Experts of a small language model.
Size: width 128, 10M parameters.
Training: a variant of Adam for the experts, 5510 steps.
Below are experts of layer 3 (counted from 0) of a mixture-of-experts language model. Rows are named up (a neuron's input weights, with its number), down (a neuron's output weights, with its number) and show model dimensions 0-127. Each number is 500 + 50 x the weight over its row's rms, rounded and kept within 0 to 999. Numbers have three digits each.
Before each expert's rows: "mostly gets" lists some tokens that are sent to it at least half of the time. This comes from a sample of Wikipedia text that the model never trained on.

# expert 11
mostly gets: "=", " Location", "″N", " Robert", " &", " ·"
up3:486507519495554533489422540578421523495519509460454519431539578428575501467542505498407499546488508525483460427501447463519525501519493539525550475487607499541447461465472496449532590474475460503487516500500488569478522533627508549346522486468564463505596561521593435518464358488422488521487475563557530404479514539567391547508550504432500451588468550496477547504506544509450370503566
down3:478548517502516469563479560588443507510520480390434525535497541444475446505483531406503446411528573484481464454481528491543494481697522495490597547469430519485554463438528520566454432501521434544503429462527445518493491514519530528525460531524567535471503477551381517517485514478542545628481490470508486502497462560535463455368432551494479619493508560369460526457490477474446501585487

# expert 5
mostly gets: "}", " ·", " Croat", " MPC", "(s", " York"
up3:492444500487504585571509500505534566488458591498653424557512563460550536527387586460447569471467567578464480540513460542565521452507537499510509387492537518471458462522589436502512561540470480510538496611482528576484477392568549443490470412474566487532506390513526552498490488563508525545515403485541484385532528472507553513512506566454416525520521538518504584486518417445456536513531
down3:509463484514422518474458525605431497456464493494454482518510406489629457438503467544519523517462518550481565395450450500523543508611516503450549505551477536502487504567548482496435556455545553496426461516451526528551453491489538522515479452538427424567463515484636447529470449486457470415484461528465448550403583532383454535402455450514446512460459491454445451485458519597443589437578

# expert 6
mostly gets: " over", " —;", "ars", " Cup", "\\", "row"
up3:534473514519616436541444523594543536380564529433484545484499491485547516515553497458528521505468459523461396547445565548578496507548480478579518515559572461498423462514596506552426461467592509554455479495527503546497474499418455517433490520458587547550513505480486461530547401499535500550512517455622529488496569519567560544438466558488376380602466512571492487512508496465522443417491
down3:496530442509417477458586457518501476529536462458577430484459618511495485436434555519478523506424532544535469551434477498459393584528489418482469530523640525477562537391470472475533562512508478461494504489470482486480512536496509525452555539529396545556534482574613508441476518515527502502413488597432514547477449554498508425476528530451483527405509502569377448481484592441544562600492

# expert 8
mostly gets: " air", " natural", " Brook", " social", "uc", "án"
up3:557481454564548487550510525518465524521491536456595483497517543453466577547385545445491479415528489505430479485564547561578499531595478449524550529488460475493440424605523561432519519520477565550486523534427572509440442443507475518422461579503546494567478412549568522528422551505561473556527476611566530423508413468511509525475585441548478477547443540510414501468537473505378468413553
down3:487561451382528482571413474594424589527573582508493494583491518452471468482467530465551525502557381485550545469506478556477474528518517519519458439450522454582516499681537494473505498518501532483457530414510547514510417418480458500390488463476519557480538450555480571454381481551513480555519430505548471411545499495498532504495604571471479521548476429468536522520481544586492418520504

# expert 0
mostly gets: " H", " W", " J", " O", " L", " K"
up3:558639470546577540496469563515490499500497500438535478456469499512545490409455491460496553531503491560422507485559390617567510458514427541497574532460537529548535452560513508514481428459491474467437455523523466535484433457570391561509454483490423520551510446524565601440576492506532579512562490564515537478592489464597510427492519436462474388538537527433503547409478504426464489423439
down3:507493479492569502570520530496556546527471497662468462547591502488537383430538484488531498497508580451467426545527443522519480517465496523483570503482587540552527465438530541529551512480588552531511553539460421560455515476575441446547568464408538536419495597523552514373490469487512479470454549484574457472566421421502473530485549386478522503495493603411531544497490516532479443600474

# expert 2
mostly gets: " can", " Ad", " may", " could", " would", " Mid"
up3:523453481599581494596449555495411528528472503494521530484485507441412479569501518412371531460477533508415457411465415503451636538518479598424540477529548394493502453537573597468519602520599502470486548529491495522505496551576505480474487608551525515506516481523511546526449485478509527540518474577509507506482463550574552640441455437486462480470437537541503442538515506516556519499532
down3:507588492522491500544549423402526521479526558585490556547481471570452497523452420555487497569547494517552484606571498527597500466535471542571585520452549521504516524527559496456590452543481502482535511505536449571522550501484412545492637560497488467474481488428480449503496549515554557486582440580498459549563545589518414440490510502560434407494585415549420544463509480465500541401429

# expert 7
mostly gets: " p", "t", " s", "et", " f", "ut"
up3:481510485574506483572438579553499500505480514432575568567530505405503515469423506467386505399482523524398557490583466493548488515493479451463581515493527478519445478502555511542436581534520522564497503553523525575424418480565490500393439498409493499461519458610562557534485497605543534590521399545547592480475508493563533465484521578493515480506468591539442506450574454468423540452504
down3:465511408528597536516485561581395574506613567531528427487522526476503510491518617438469549461531462444553494514446533487541435509498496408568609534479529537476470476459529537622592551528492437560491497573494540554531540573502455501536486499481549487517508380520505550483505448544488482675576496547514572468488460503484448544489489464557491538464439494518485552403491431470451518496552

# expert 3
mostly gets: " j", "q", " Ab", "j", " Al", "J"
up3:471482507578498452577484551565463500524512491523543584545481558382514449430412479505494524404573525462459540419538451569592498529564503509464556535469522421562438442499530517474457491519440494570566512554482523540487428494581468481400535534429550483455505448582583497520431490513470522593602387510474543509465559521501395495553557546548450471525434556494535557538524534571406485475477
down3:532596559480459477412522420482560519415571541450564519612489501551554529440560480483477527525498427465596541499486512512454477500451421546499453575477427602531604497494438457460499438446478457556510546537473530521480574429515448508409525582504493517489461571412546474435517514443591495454544509502601532570574486528441429478485448570541570502468448426470534480478502532495490379514459

# expert 4
mostly gets: " also", " first", " only", " both", "|", " while"
up3:455480543548537438544499522514568434514520485433549481544564520470474442498461515431491497510466559559488445510514491520484482540460511525446526641496349412562447444548531440455538503564557432580486466483437507528478537448503571516503490572529611566467483511549538518575432429563546412536536445549462553494596538590557420549541530482543458408515491496579451564485562516526423553459537
down3:549459536538424574503471477556504528498442514504516488403500535556475547560503518443543520529460547519549581517533512549600557466484365505504516531605480594540514494508548497523526558479487533529642440407484474501515458576497559531596579476445475526534491504539512535504517559377472491361512500571472456436474529525597482469584433431556486462483540437523508554418513576440503496550514

# expert 10
mostly gets: " In", " that", " he", " which", "In", " It"
up3:551572503595482605398427602538438513570507560488473481558561488474533542465424444463503473470592446448516502547514502466490497516473444498467546501552408472542499505496508423541460465502519569485412589515532565479410548521587450511504438531475492487476535416491565447483424485569524607537447447531604486419537502529444561599453500612454474521529498491549473491470529432495538588470462
down3:457536523436480460584487498496529540471454514495446518464479498527455590475565547495549419539411508573511507432533490520496435405495593555460503606474547515475473493481487489466612423380599447434476543495476441535511594504488411526459486483536494465488512477480533412581491428501505507398468470507492467618521448534398490418465539448542527489589381478518509467537443501519565418493461

# expert 1
mostly gets: "ed", "ated", " made", " released", "ous", " used"
up3:560423479503488576535550555501517555484547482472517522578496522399472592497463479466491397484534445535391538512602612538428529484519476572503569429509449436453516457542536506542484470478507532529484490525472486530378454469463420474516465596502542453543515527567503506545491487473525439609591471475603499513496489493560555482547507468444456419510363568505433496476560481485371531465502
down3:456525492460477466475505532542497473416532532486475569440486581507549455503561575493496445518505434645472445504538542565516519549570510500401400548446669471485508528468629555449496425478447495570455590524519399526444512517501525518442472542466482450441490447529475547592477532497598393513530502516547518495439448532485565417456518475433516545490559527437441527466487533511477514444537

# expert 9
mostly gets: "emb", "ova", " Mc", "mb", "TV", " Jer"
up52:527470481555473461500472574549440520521577616470542553663479538451404507508432537478490451478460473539436490468490402521532561453514505498488523513590524496619409454556511481472434485527465476473507524440429537525459468424571534385478458571494555540486474456567535546498464429580521504508539441498646477425493501521544492579490528533534445432503472517519466490426565449561451491441478
down52:524493485489494476514532448441462505415515478543428500442579415579505503496472531506524435566441498573512499425492574509494501596481488508553653550485469509550579449519453450469441474506463411494528539603521488561476515529568543481499398508514531572534442481420509516531504500461485526533481404554566570484525505565521466574607472527589433407477505455561563429542635543471563526505506